{"n_layer": 11, "n_experts": 32, "router_score": "softmax", "batch_tokens": 131072, "seq_len": 1024}
Below are experts of layer 5 (counted from 0) of a mixture-of-experts language model. Rows are named router (the router's row for the expert), down (a neuron's output weights, with its number) and show model dimensions 336-447. Each number is 200 + 30 x the weight over its row's rms, rounded and kept within 0 to 999.
After each expert's rows: a language model's description of what the expert responds to. This comes from a sample of Wikipedia text that the model never trained on.

# expert 22
router,225,190,239,219,228,205,159,220,162,217,209,213,150,189,171,207,168,172,193,234,186,230,208,213,222,215,253,187,206,238,260,203,210,224,233,251,249,210,272,221,208,199,211,179,211,181,204,188,211,231,171,223,219,186,252,214,284,214,172,168,177,192,221,219,253,218,192,186,194,190,183,166,167,137,219,158,202,202,189,168,225,220,203,227,227,230,219,158,193,223,232,170,170,219,222,194,203,293,176,132,206,229,193,237,196,180,200,208,237,244,220,257
down0,215,264,188,168,223,201,227,185,136,149,203,250,168,223,216,212,206,220,228,219,198,199,230,197,252,215,145,215,184,251,185,216,170,188,229,189,195,183,212,219,244,190,209,206,174,207,232,186,152,167,198,207,218,202,214,207,221,196,241,228,239,139,186,230,161,232,196,177,226,178,131,199,218,208,205,208,197,173,236,227,190,295,175,245,190,256,201,174,184,231,184,201,284,212,237,229,248,214,208,233,236,212,219,194,205,148,202,256,228,226,201,202
It responds to: Spanish articles and names such as El, La, San, Juan, José, country codes like ESP, and invisible characters after coordinates.

# expert 28
router,196,211,191,271,209,243,142,194,179,187,195,192,210,232,183,205,147,186,194,188,225,208,249,230,195,225,189,171,181,229,213,163,275,150,223,237,191,218,241,179,208,211,199,194,218,196,201,196,245,197,190,178,202,189,185,193,211,189,189,186,211,165,243,196,262,223,240,230,224,175,142,189,202,186,240,192,184,173,167,197,220,219,210,155,199,162,195,134,170,225,223,234,193,154,200,166,193,237,201,178,229,178,203,191,264,189,246,169,217,205,151,235
down0,221,173,255,151,246,231,255,194,175,217,252,202,188,236,225,236,239,244,214,208,194,214,202,189,281,228,216,206,199,213,177,189,198,157,182,176,226,185,113,207,163,133,219,227,238,149,195,188,201,200,176,164,233,145,236,216,171,206,167,173,151,198,225,193,208,217,184,219,201,202,134,172,213,176,199,185,174,200,146,166,204,224,235,267,264,180,172,161,176,158,255,177,183,246,212,191,251,180,271,168,205,223,223,210,173,190,228,212,186,193,227,200
It responds to: Articles and words in politics text: Party, government, Labour, Communist, election tables, the, often followed by party names or seat counts.

# expert 7
router,158,215,190,207,207,221,177,238,159,197,197,188,205,223,134,221,143,127,141,229,253,234,193,216,194,202,153,156,157,206,216,191,210,189,207,241,184,170,261,212,158,192,165,223,175,188,240,162,223,205,112,168,217,194,217,179,205,190,194,166,188,166,220,267,199,183,165,194,149,182,196,219,191,174,195,191,194,168,177,221,236,186,223,166,222,241,194,178,180,190,188,188,188,177,182,168,252,235,211,184,188,204,230,183,251,186,186,205,217,183,195,239
down0,187,167,219,205,220,190,273,250,220,211,186,207,175,186,181,180,207,165,228,160,246,197,211,210,203,142,163,209,178,234,207,239,202,216,233,195,211,207,197,209,216,144,250,246,161,188,176,191,180,195,223,168,212,189,261,201,197,230,164,199,200,211,110,203,144,176,267,180,192,165,151,197,223,206,226,211,206,193,192,215,154,153,165,166,224,230,192,208,195,284,230,193,175,198,218,213,192,199,158,190,146,192,196,246,159,227,217,167,130,200,189,184
It responds to: Pronouns and function words like they, there, it, them, not, well, mostly before were or are, especially census lines "there were".

# expert 1
router,142,175,183,236,218,180,186,131,184,234,249,246,224,221,162,192,196,115,118,181,200,172,208,212,176,182,197,161,224,223,191,174,196,181,213,174,217,239,226,184,212,201,212,200,188,178,209,179,206,221,168,193,236,162,247,197,234,185,221,204,228,228,181,237,236,225,207,172,198,187,170,181,144,176,209,207,154,178,144,216,197,183,188,191,205,218,187,144,200,200,208,197,168,169,218,189,223,224,191,169,223,159,204,202,265,207,223,180,229,254,214,210
down0,245,226,173,225,164,153,175,178,216,182,184,271,222,226,182,192,241,151,177,202,181,215,154,243,173,227,195,244,203,202,203,238,149,236,212,203,207,217,120,188,183,156,200,203,177,192,180,146,207,225,184,201,209,178,200,199,210,220,247,236,192,211,241,171,194,198,218,158,161,209,214,238,196,215,179,189,215,232,179,240,263,203,201,205,229,181,174,165,246,197,188,243,187,188,225,172,221,178,205,223,251,206,266,204,230,170,221,157,217,144,259,209
It responds to: Nouns and articles in film and television text, such as part, role, episode, script, head writer, and "the film".

# expert 16
router,179,188,187,214,185,177,199,188,160,171,160,244,207,222,137,168,128,168,162,194,172,247,247,242,188,230,205,180,205,224,264,137,262,189,262,207,247,185,230,205,192,237,170,169,187,178,232,202,203,172,126,156,219,191,201,210,207,172,239,158,217,255,183,205,247,160,208,176,214,189,153,150,183,194,192,186,154,196,181,254,268,232,216,199,210,212,229,214,186,227,185,230,207,148,222,191,180,222,227,146,152,208,174,181,225,232,218,155,212,220,201,229
down0,186,217,236,210,221,162,206,169,164,212,187,223,213,214,236,194,213,250,204,276,167,219,155,210,201,172,200,144,225,232,171,178,183,198,185,148,202,196,197,177,231,176,192,176,228,229,150,183,246,211,166,223,252,196,172,212,234,221,228,231,166,202,136,233,177,196,208,193,205,221,229,188,194,232,207,158,227,237,203,277,197,165,209,205,101,194,245,171,239,213,213,180,190,192,230,211,259,201,163,169,221,214,208,164,176,193,163,191,261,167,200,153
It responds to: Line-initial markup such as list dashes, title = signs, table pipes and line breaks, plus words like include and Genus that open lists.

# expert 15
router,147,161,190,185,177,229,172,138,168,182,218,255,201,225,165,164,201,138,113,196,235,140,269,225,157,191,202,191,178,183,167,192,154,218,216,207,224,161,245,208,159,204,152,203,191,204,199,226,239,204,209,199,227,189,172,159,233,178,211,152,186,190,194,183,262,186,171,171,176,197,137,185,195,215,201,232,170,232,215,252,201,134,211,183,210,193,183,188,216,186,219,233,216,162,200,122,197,231,143,164,212,189,206,226,189,248,249,273,237,247,175,197
down0,162,193,213,233,244,198,164,245,201,183,195,231,170,199,217,206,201,151,232,154,194,183,212,210,215,179,219,166,241,204,219,181,191,133,148,236,194,238,185,150,205,183,157,199,183,222,200,197,179,187,206,251,194,206,185,218,217,277,140,133,203,166,239,146,181,167,184,269,200,225,204,230,242,201,148,221,218,206,219,192,200,207,207,192,248,122,150,173,219,230,220,205,175,213,181,206,179,189,213,208,201,170,215,151,176,205,181,212,257,203,229,298
It responds to: Words in sports and martial-arts match reports, such as time, match, game, home, event, -yard, and pieces like guillot-ine.

# expert 31
router,131,169,232,254,229,228,137,183,165,186,231,178,199,199,200,243,205,174,162,215,181,211,233,195,215,229,184,162,245,234,235,211,197,220,205,203,247,209,281,202,172,223,215,193,204,186,246,202,248,207,176,171,228,194,208,231,229,211,221,197,210,189,194,214,274,165,195,173,219,159,178,170,219,174,176,174,203,214,142,170,261,175,190,219,212,216,237,186,237,169,164,229,163,139,221,162,244,263,209,183,221,224,161,210,206,219,188,239,228,214,144,251
down0,204,195,248,165,227,179,204,189,201,173,209,205,189,245,176,218,262,184,199,195,215,183,212,261,208,204,238,179,182,136,167,170,171,153,259,178,211,135,214,207,145,232,165,150,230,212,226,186,220,243,197,162,238,234,178,155,233,225,200,196,202,258,166,232,237,250,211,227,191,195,168,207,201,206,207,251,172,244,223,255,248,219,261,247,198,198,242,144,219,245,224,164,195,196,211,213,182,215,234,207,171,202,225,207,163,209,221,246,131,179,241,192
It responds to: Short letter fragments inside transliterated Indian, Pakistani and Arabic names, such as Mah-ab-harat, Raman-uj, Che-ik-ha, Shah-ri-yar.

# expert 19
router,170,212,214,259,208,174,148,211,145,196,195,247,214,235,193,195,173,169,183,228,162,238,232,246,190,228,185,190,231,192,207,150,243,210,237,228,252,178,233,188,207,236,161,145,195,175,197,217,212,174,138,172,223,154,219,155,174,212,218,143,227,224,238,250,249,194,208,167,158,165,150,171,230,185,232,176,226,168,165,155,241,171,173,180,153,142,223,215,214,193,191,191,203,189,197,161,213,272,179,185,220,203,148,185,238,229,208,167,174,219,199,198
down0,214,198,149,210,199,203,203,280,148,229,232,179,166,216,219,141,196,246,179,210,220,182,187,189,227,192,174,223,244,198,173,183,192,213,227,193,176,194,196,216,223,223,172,233,256,190,219,199,250,216,183,242,207,188,147,253,211,252,220,229,228,170,195,184,253,134,223,174,209,245,243,206,239,173,224,149,220,193,219,252,246,225,228,239,219,252,234,237,226,162,220,101,202,174,232,163,255,222,220,214,206,143,197,188,238,177,165,176,183,198,227,160
It responds to: Pipe separators inside data tables such as census, election and stats tables, plus coordinate symbols like ″N, °W and bullet marks.

# expert 20
router,191,192,167,229,250,171,193,180,160,177,211,251,248,186,127,172,134,152,158,206,214,215,239,221,209,255,237,163,219,160,239,199,213,212,247,264,197,215,249,230,191,230,194,161,163,214,242,166,207,204,208,167,218,191,219,150,171,218,231,179,175,205,198,218,186,173,172,170,132,171,181,183,180,173,240,191,215,194,166,232,239,176,178,154,227,142,221,135,195,188,194,239,191,138,193,128,166,232,177,179,165,160,191,214,194,138,200,166,172,264,201,182
down0,212,227,200,217,230,184,191,211,200,214,225,203,236,191,163,163,215,260,242,210,256,154,255,251,258,221,266,168,210,181,215,265,206,158,163,197,156,180,216,138,207,168,149,230,204,214,193,172,142,206,217,223,206,245,220,209,174,209,158,213,211,219,193,193,152,160,207,154,208,198,196,213,238,240,225,162,232,239,211,211,177,217,151,205,158,178,248,209,150,168,179,210,157,191,244,132,147,190,222,184,201,157,230,176,183,201,211,174,150,211,176,187
It responds to: Tokens in album and song articles and discographies, such as released, album, label, opening quotes and parentheses, chart dashes.

# expert 9
router,164,238,209,240,212,254,179,145,147,200,208,260,180,206,181,193,162,123,170,191,189,219,244,198,194,269,210,148,258,204,186,222,212,189,238,203,210,188,228,207,207,191,176,196,229,151,183,204,233,192,140,148,177,175,241,188,217,155,159,151,233,213,173,236,227,198,217,171,219,188,171,200,167,194,204,215,211,177,167,206,186,178,210,222,174,171,146,241,172,181,227,224,181,174,187,167,204,230,174,151,155,257,198,208,276,249,210,189,241,242,240,228
down0,215,201,245,195,262,218,159,240,148,234,257,236,273,228,184,166,198,223,204,183,165,222,170,170,187,236,202,230,229,169,215,170,164,182,174,194,166,178,179,226,262,188,201,271,187,219,158,147,228,198,218,249,240,198,218,188,207,209,140,173,271,227,183,182,161,168,207,181,198,176,186,174,216,212,247,211,142,207,211,224,239,219,192,181,253,227,221,273,230,224,213,165,242,215,207,214,230,212,229,217,160,183,215,219,221,193,165,226,183,171,167,154
It responds to: Common nouns for works, buildings, projects and systems after the or a, e.g. work, building, research, model, station, project.

# expert 2
router,142,213,176,208,172,184,202,186,183,200,166,202,187,217,182,160,163,217,163,202,186,217,230,269,120,226,221,228,259,226,196,138,223,230,230,216,222,170,252,209,164,186,211,186,181,185,174,194,203,210,192,192,179,230,221,207,192,172,207,206,191,225,200,205,214,204,245,200,174,148,145,161,161,174,190,129,214,174,144,247,267,191,193,165,185,166,230,174,197,228,244,240,204,178,234,227,178,255,213,198,204,220,174,193,158,159,191,215,213,203,172,203
down0,160,198,191,157,131,176,182,189,216,163,193,281,177,232,198,268,182,194,171,225,161,206,186,134,196,201,219,176,186,296,222,186,263,194,181,205,198,207,199,157,194,191,217,149,137,155,218,185,176,184,189,259,114,187,219,178,185,182,234,212,240,160,183,215,171,192,205,152,178,168,216,179,172,192,198,185,177,224,142,204,146,152,212,188,225,211,182,175,210,203,179,178,238,207,175,190,199,243,222,170,203,181,215,192,193,223,188,151,203,135,233,196
It responds to: Table cell separators, list dashes and year digits in athlete career and stats tables, plus sentence-initial pronouns like He, She, and the particle de.

# expert 23
router,149,169,196,273,187,185,150,196,136,193,163,238,219,247,170,171,190,146,190,225,223,223,274,248,171,205,184,194,173,188,201,215,249,215,213,201,223,226,215,188,220,225,168,194,186,169,190,144,228,231,172,152,194,165,184,200,216,164,196,156,194,233,166,224,228,205,241,208,215,149,189,154,160,217,195,247,195,203,156,226,203,222,179,161,220,187,228,174,199,198,210,238,206,183,180,225,184,240,172,190,167,204,205,224,202,152,193,211,192,191,187,195
down0,180,222,226,207,226,205,220,191,193,210,228,194,196,233,167,235,211,190,207,229,152,209,210,234,168,260,173,268,208,214,209,222,160,177,221,168,176,226,140,220,200,199,146,208,244,202,222,169,177,196,174,221,214,232,195,209,181,188,143,183,179,200,183,199,208,182,195,190,157,199,162,193,265,198,187,154,242,201,207,210,210,232,209,154,287,181,204,239,182,270,228,183,190,250,179,212,243,207,206,140,214,210,199,171,236,298,199,219,205,200,270,182
It responds to: Prepositions opening place, time or relation phrases in narrative, such as in, at, during, over, from, through, against.

# expert 14
router,172,231,169,264,199,229,168,209,214,214,192,196,182,217,125,216,191,193,201,213,215,169,205,224,189,259,202,207,195,219,183,205,248,163,228,258,209,222,261,211,219,232,243,242,184,134,205,199,206,235,201,169,225,188,246,201,216,219,164,183,236,230,169,219,221,196,220,246,137,152,188,124,177,153,242,255,183,142,163,230,157,201,188,188,158,200,220,202,190,198,256,232,187,194,193,153,186,282,175,196,170,218,250,266,257,167,217,222,175,223,218,233
down0,244,227,194,222,163,230,247,154,197,174,197,193,163,250,157,296,193,230,198,203,209,166,146,200,268,163,216,159,238,221,204,166,230,247,174,209,198,211,191,168,237,213,191,166,197,182,174,198,197,221,114,205,239,232,168,204,192,203,153,214,207,205,227,160,190,192,196,176,203,175,248,183,233,227,210,217,211,133,250,185,217,221,226,156,254,199,200,171,180,198,220,164,231,160,225,232,176,201,223,176,162,222,170,149,154,171,174,225,141,204,202,198
It responds to: Short capitalized words or opening pieces at sentence or name starts, such as In, As, On, Far-, By-, often in Arabic names.

# expert 12
router,180,220,254,205,246,215,149,207,156,195,236,241,183,213,176,199,197,148,172,182,256,250,216,213,223,255,270,184,191,194,271,218,209,201,185,216,245,157,261,195,239,178,216,210,191,198,239,196,203,227,171,178,254,225,218,210,255,165,210,197,201,176,146,244,245,143,163,191,173,206,172,192,183,137,176,170,196,181,229,148,201,197,190,211,151,232,191,220,199,258,200,178,193,217,188,191,196,236,145,160,181,204,140,198,217,204,232,247,225,212,165,211
down0,184,159,216,254,213,215,165,242,236,252,218,253,124,201,187,239,180,140,190,194,204,220,248,207,209,222,126,237,157,172,208,160,237,209,159,249,208,186,144,235,256,148,211,230,280,182,216,231,221,192,264,204,234,175,189,212,185,249,214,216,197,202,198,197,252,256,196,182,202,223,217,224,189,250,216,193,173,171,194,161,183,220,203,179,201,251,183,164,215,185,234,236,197,157,235,172,183,175,165,202,197,255,171,162,198,205,171,211,138,188,202,229
It responds to: Consonant-vowel pieces inside proper names after a capital initial, e.g. C-ep-eda, H-up-pert, Car, Mac, often taxon or foreign names.